python train.py --n_layer=17 --balance_loss=0.000842 --norm_eps=1e-05 --seq_len=1024 --dataset="wikipedia_en"
Below are experts of layer 10 (counted from 0) of a mixture-of-experts language model. Rows are named router (the router's row for the expert) and show model dimensions 256-383. Each number is 128 + 32 x the weight over its row's rms, rounded and kept within 0 to 255. Numbers have three digits each.
After each expert's rows: a language model's description of what the expert responds to. This comes from a sample of Wikipedia text that the model never trained on.

# expert 16
router:082125140114130164146141177167138092060159161107168136078031079139095083184137118135125145137160176130087084101085131119107132112121133174086173091068133161131156148126112152071097142142115120106120181178128109137152089130101091127115157187158091185116190114126132121105093147164101141144091096100113114128161126114127084157115132066103103120054076140142089102123138103142154077187142
What it handles: Present-tense verb endings in plot summaries (breaks, loses) plus has, are, all, only, not, also in general prose.

# expert 6
router:137128137100096110151047172178134105119115106146111139150092117115182095097105123127061104120158153119157093146089154135198088092045158158061142097113124124152115177100128127146106131139041114092138149116149131108170090144111166079091143085083119116130123148122162127100143193139111089168104108137157120138152192109126120204165145090097100100110119109138145118124108198133127154128117
What it handles: First digits of years and numbers, as in 1950 or 2014, plus prepositions in, for, as, during, often sentence-initial In or For.

# expert 19
router:144129144114114112178116143132149127128171113102168121141161125125087082136162157150174118097170168139075119125122160191080163129139111122121082095117093100128088165174098138164100179129106169090111164086130162151054078159137110074191139134153132100154162132170148090157130117122142191107150131086133067173113141043109121157208167039128123141114065089134158110123100204113129088136068
What it handles: First piece of a capitalized name or word after a space, such as New, St, Ro(anoke), Ry(der), Tal(avera).

# expert 24
router:139144135110087150100152093102147143141132124074089114110108126138178105135110160122171159158137136157087094119021122188076145096109100087133096122085112142163107173144120097143120122097105147164171158136189142145120093160132158123136164157135084148107181133118089121141118085192148084205072125110134147107119178117115095141186134110195147151128155131143086156075097118156119160145113
What it handles: Spaces, pipes and dashes between numbers in statistics tables and scores, plus symbols like ′, ″, ^, _, + in coordinates and formulas.

# expert 12
router:103114180079115106190138143171130158120116130111152083172079166155182040121122141108130174086173180082093135105058149169109100094093122122170114076131157034151070154181116133153104146168138186141156127093141161116151117136128151163042059147129065128156131145123116117155101136087104147123123151134173080097134132116106122141168123073122079122165123143128137133113132159026103170135118
What it handles: Articles and adjectives such as the, a, large, small, first, New, before a noun, notably in descriptions of buildings, churches and places.

# expert 18
router:171172134152152085109090125151187191120125103118158140105177119105121137126117117129127071180152115104112202091104141135132147092138161129133148127091146098147133203123070094141119066164131145150094132132128099090144138189113114038113138096167184160154122083145165110153100187123066134134087119112156131095147127132169114161170176087123142096115125083182085129184197216128109114115134
What it handles: Final pieces of words such as plural s, d, m, k, closing periods and commas, and == heading markers ending section titles.

# expert 23
router:100195163079101102154151116094084141106074089102130135156155096132071125133129168048163117124135110128163174146114133185163179055132158097108166140090116090174098230101113146150134101120098129149121136113198114150135071167163142143146119173098082140125144220159089092098094172089148113145118136139162083111169113113122125139177173073132164130099054154147070133079086132107119167132118
What it handles: Capital letters and first syllables of personal and place names, often Asian or Hungarian, such as T in Nha Trang, K, Al.

# expert 3
router:143155102178061087206129128114124159131122097161117090136143072087156152132098102034067131122174124139144125142110117141114175094113135194159157128069128139109142103116072079119118109113088160084109178142142161182124073161154092081111123137137139109150183147135110095107111110149107131132133080137100121178119126055075120138189194111103163156129105090151113133155123117087142110132103
What it handles: Row-initial pipes in results tables, commas in dates, and words in proper names of places and institutions, such as City, River, University, Manchester.

# expert 26
router:091129138158132156135169101139113148093136098113136159130034143089131084138103151102106113105131121114131116156100131142162188153084141096174171128144175079160140176160094098156136148113108130087155108121139145212152122125095146158098143099190102120148163184141131074159069209094119161134087118165150144080112122099155134116132185094075153092152134102164178173144134095105110065122136
What it handles: Line breaks before headings and list items, spaces starting table cells, and coordinate symbols like °, ′, ″.

# expert 30
router:141171108141089185142155136129160098070166145182155147109152105203160096082150126128097129139120131153129135076132111133066156142068169127069151126132175080204147145128127183137131143117119117113171140134165106085128081105113082113146163166178115168096140130072150111126133187075123152181129121137167151098125147162150095109184131139103203087075089124137145170107080074130093085160178
What it handles: Capital letters and abbreviations like PS, km, SA, RC, and brackets in technical specifications, chemical names, chess notation and unit expressions.

# expert 21
router:142142089091106062135139120196100161119110090108151139068158085116106126132101153144118134138136163103069119156065115136084187133080082148156107085098105138162145159156129123077118133156138133115146206145094122163116091117144133139137152127106122165106136177143125132142064104082084141198140124132142057150113138084139137207187122133141151088167122154158094128154166111088093098133100
What it handles: Subject pronouns he, she, it, who, which after commas, first pieces of split words like Fa, Er, me, and == before section headings.

# expert 28
router:170122129084154118129192105167140195098111114128162130077136105129158122121089159163129129140136148108159120104057146167121188131129137186154130099124172124163143195126096145189094119183125150098167111109127130127157143142109144139118140093138106111157123165140152077138067170119126091172083155149094118077145091080120134127178170071145114103118169173153122150091107130143153128183113
What it handles: Periods, line breaks and heading markers ending sentences, rows or sections, especially in album, song and film articles.

# expert 11
router:160109119175152106179139099168131116043178101098167089098124184132139068173118121118195125152170144110110142072086148172128144134124103111115142103088140133166088174126081087114109152107093149159178163131124120146087113112136157107095080166134146138083135132198150085120097148139148123136133174138112131115133065117106126130153121097056110200106099077107183097128131165133137147139152
What it handles: Adjectives, determiners and ordinals before a noun, such as his, their, first, two, American, new, secondary, technical.

# expert 10
router:075184153174098100182129164147142097096110084113120155126149079131161113130128124054150116085183089096132118160114118145169135109142105159170169097083156129142119163132113077128092097181138139066103117180142094104166052157110095073099109091107120125141131156128126148162167086168102156153128067134128099131117140144166102197165157092090087149152140136155112157150092082144128140144174
What it handles: Endings of place names (York, -ville, -bury, Tulsa) and digits or commas after numbers in tables, scores, and election results.

# expert 29
router:095173130120119095144120099187154115074123165100085143098114155150126069133138139142145195126237103085164111077045135130102156157114086187101150093125131106091123076162116158122112130156114138115180118098149132118140094107117146094113157132189116145159146091135092117160138165089159112190107157077149083150235168159094106106166145145167137088134146101116178153157161137109090070153120
What it handles: Spaces before numbers and words, colons after labels like Website:, dashes, and articles a and an in running text.

# expert 13
router:177105143132118092082115098126152129124138117162138076163075106140102082077109086102139098140186161140101163111080095125074122139065145161113155079107196100154109166144138138063137109131094127161127081149122097124104115146024133106107118087129172154123112118127115084093111194170072067163125095109146149146158108132145131123131133120100123137127062160144076163096082151124078120184131
What it handles: Plural -s endings and plural nouns, plus was/is/are/be and possessives its/their in descriptive prose, e.g. segments, awards, was described.

# expert 25
router:103068126077113101096133141169112141093072116168145129156125154152131147116184126164141117161139129102136113160100144185141169133159077167149196145123160115140074143098120125124142150147146133087175107145175166113109134104138149133119196121140173125156125185178153105113139143109093069178123143120112094127163108158143092177195161114088105079161097128166113125175083144117058111156081
What it handles: Vowel-bearing fragments and accented letters inside non-English names, e.g. Félé-mo-u, Da-ho, Bor-so, plus final plural s.

# expert 9
router:163137129128074144124098183116087115096142165106120104079132120167154126102129093135137122096150139148169166097022120194129159112094125181114224090072133128143170102106137092193151102129128143081147127093130106127137103178110143186095117108134152188157133154193141104093075139175148147108157128103146094152167121169150111142145126097189168128136069141139113073130169141142124085186188
What it handles: Common nouns after the or a or his, such as season, team, album, party, term, constituency, often in election and politics articles.

# expert 17
router:111140128189074105128165111152119148115163175138132111106117146071170104179110084165068081119150091096089133117089101176164156092160100132135135067122188105145108158108089030167117151170104141212102114100128115177085095160127117108121131151127153148123170159151120095112082093209125092159080084146136083119110153130180106191190146123175126108146091096158151104180162111103128152191165
What it handles: Space tokens and digits beginning years and scores, as in "in 1991" or "1929–1930", plus inter-, major, international.

# expert 8
router:096182095161092168108158134113106181021121147105122129173152047161120139150163089137156115080148137116129143070104137139116194100105149126086207128107173107115124087095150123115119080161129129098143139124102140114122126106129142081094127219144162126171118200109119085116120148170127138145165145135127110196125068048099105126180112078138150153097097108136129089111145100077124065163100
What it handles: Word-final noun pieces and whole nouns after articles or adjectives, such as -ation, -ment, -ity, plural s, system, award.

# expert 0
router:119159184170094095103090134151151165105189073129184132164116111063117144135176114100167136108169129102160146106103123088102143108137139186134164146073113091134136150101084125144111113186174099099117165152138151139115107166145117091116099097089154168084172131100172064123101100130148151120135167126110111181108129078134101156154199056155104174096175159154162132101100081130151114166108
What it handles: Prepositions like on, at, by, from, of after a noun or verb in biographies and institution articles, plus first names like John, Robert.

# expert 15
router:103151124054054139160157143125223129151211125100127167137098163139145133174164124123092094155113123107141161129112139131137165088085120135105158131089172148143105099203112140120129134156082103141139174124162151143163114137077123076143158152168110160106165134132131166128088105121072146167047159142137107111137131113127127159159134086108104141150108117128078163145091108172095118147133
What it handles: Middle and later digits inside numbers and years, plus non-English letters such as Thai script or ö, ü, and capitals in acronyms.

# expert 31
router:134128128160065094159064154162143150110148153094128134108099073093172091168178108159101159095124138125122100136113108154161136142138128142076168097084171163157088162115073154065139157147158175096099185127165082121120101158113096094085144190147117158147173115140149124081082100128099073141114122062133117106083169126147088165143207031107130160115121093123075050137150135137121156147089
What it handles: Past-tense verbs and following prepositions in biographical or sports narrative, e.g. declined, offered, had, received, into, during.

# expert 1
router:176198189192035113139180128166120104115149103074141157107095168141100110129155090132106151084133129119143135121114145110154097105135139218155116099122168084126093125136106165118091109134098173140221111168173118132131131147100147148109111124104100156100071093127125081075186159109094134129122113147120118125091143090183178130190178081157121145083152097189133107123063190151169217118101
What it handles: Month names and "on" before dates, plus word pieces inside taxonomic names and specialist terms, e.g. June, On, pall-id-us, ae-ed-eagus.

# expert 14
router:089083137055137091131136108175116141120134088120130141141129160093173141129123162100059190102133105070166116152092137115144222135172182127114166154153153068152114192190092161099105132079114109082109114129137068134150074137145177120101130172127135131154150148162087077175150139024178157195127199126136100148144099112128129154180167116165175090151142095113105157179065134119073132127104
What it handles: Short vowel-ending syllables early or mid-word, like ani, ci, ro, di, in words such as anime and psychoanalyst, plus line breaks.

# expert 22
router:161121146111072122171049147126173124134063151199092153112138098127161130156109125061113100135148139101091155129147114122162218103130110135157148117069141113189096189091088121102134081114151127141127142144180180066201057103131118122153170137173158137080167165139139135123136061091136114172096111105170139154176107184104138146166143089137137141120075164170087127160130171160104161115083
What it handles: Interior consonant fragments of foreign names and rare words, e.g. Lász-l-ó, Guts-che, syner-g-istic, Kuerna-ch.

# expert 7
router:135179192125112121117157157167054123121096074185161117135085111086179060112143137087147114128098160096113101127085137191135107071095154218097146116111180047192120113083093153162134148161109175096130152148205116119151122170114126118112143103117087137109144164166163103100092128150056123141176105145140100163106089112157102164162145069101118132158138186171103149123089128099134106133129
What it handles: Line-initial hyphens in infobox and taxonomy lists (Family, Genus, Species), plus role nouns like Minister, President, son, director.

# expert 2
router:131127171124077163119182133094150120089108158151175132070112169126116084160181116118085132072143136150087117175053055118168120150133121146105096109087095115195115170128143171089167114083128175167222165168121149164102138081073113065101118095119162200123190194181105095112070120137157100121102167134102060119119129124144079158151164121115080144126062148097120098152140100133131112125105
What it handles: Table pipes and words like final, won, medal in sports results, plus Slavic, Hungarian and Romanian name pieces such as č, š, á.

# expert 4
router:102146160159078135148071092195124097141090079103146137096113070109177121136111168120116147146186150131126110174084119090123193155081085228093128136086121166169168136095096176082110148148124135136141166155114139132109083149094157101132143101113085146116130159126112105126171157091151129195111160093056140154084107095097161172154123120112141087088111179125126132162106104163136176182179
What it handles: Commas after scores or quotes in review prose, table pipes, and list headings in music, film and sports pages, e.g. "out of 5,".

# expert 27
router:151147154129106153121156140117102187087167158070129122152087133149148089173133043104085120105187144122148118168052197119142118079153082180084179169121144074157109144071086091107119140074129109067080174124126100121152083162123151128155129175125109129105104137119153113090143177127163140145127159106135128149094111159148101125163142102150120135083142134161146098114159121119114159127077
What it handles: Word-final suffix pieces such as -ical, -ius, -ium, -idae, -ensis, -et in Latin species names, foreign personal names and technical words.

# expert 20
router:150137124149111143143130139097203117135152149142155196132159115112180103097170170070139152131168105093125091098113181125145170149108219188106134127131106076198095106142124169141139096086088173119165158114176113152120103098089125140139141188177078098154110117128113135146124132046078160196157153116125135104176126103102131138165164114113158135169088104127091166104124153151116141156149
What it handles: Opening parentheses before codes or abbreviations, digits inside dates, coordinates and figures, and ship, aircraft and engine words.

# expert 5
router:119140151087156157148132097184145068105142097064145090104142108134100092136133130101128140092209117115181106038069111125143112143143109186088122169098147154157152117096084113146131086189166170117107120113157114142125060136086169117175108119181102123170123138117074075158138111130151127191138159099171101193133151123145069139150127118127105153110176122175112139137095151151091121097155
What it handles: Commas, periods, quotes and line breaks ending clauses in narrative prose, plus conjunctions like but, though, however, although.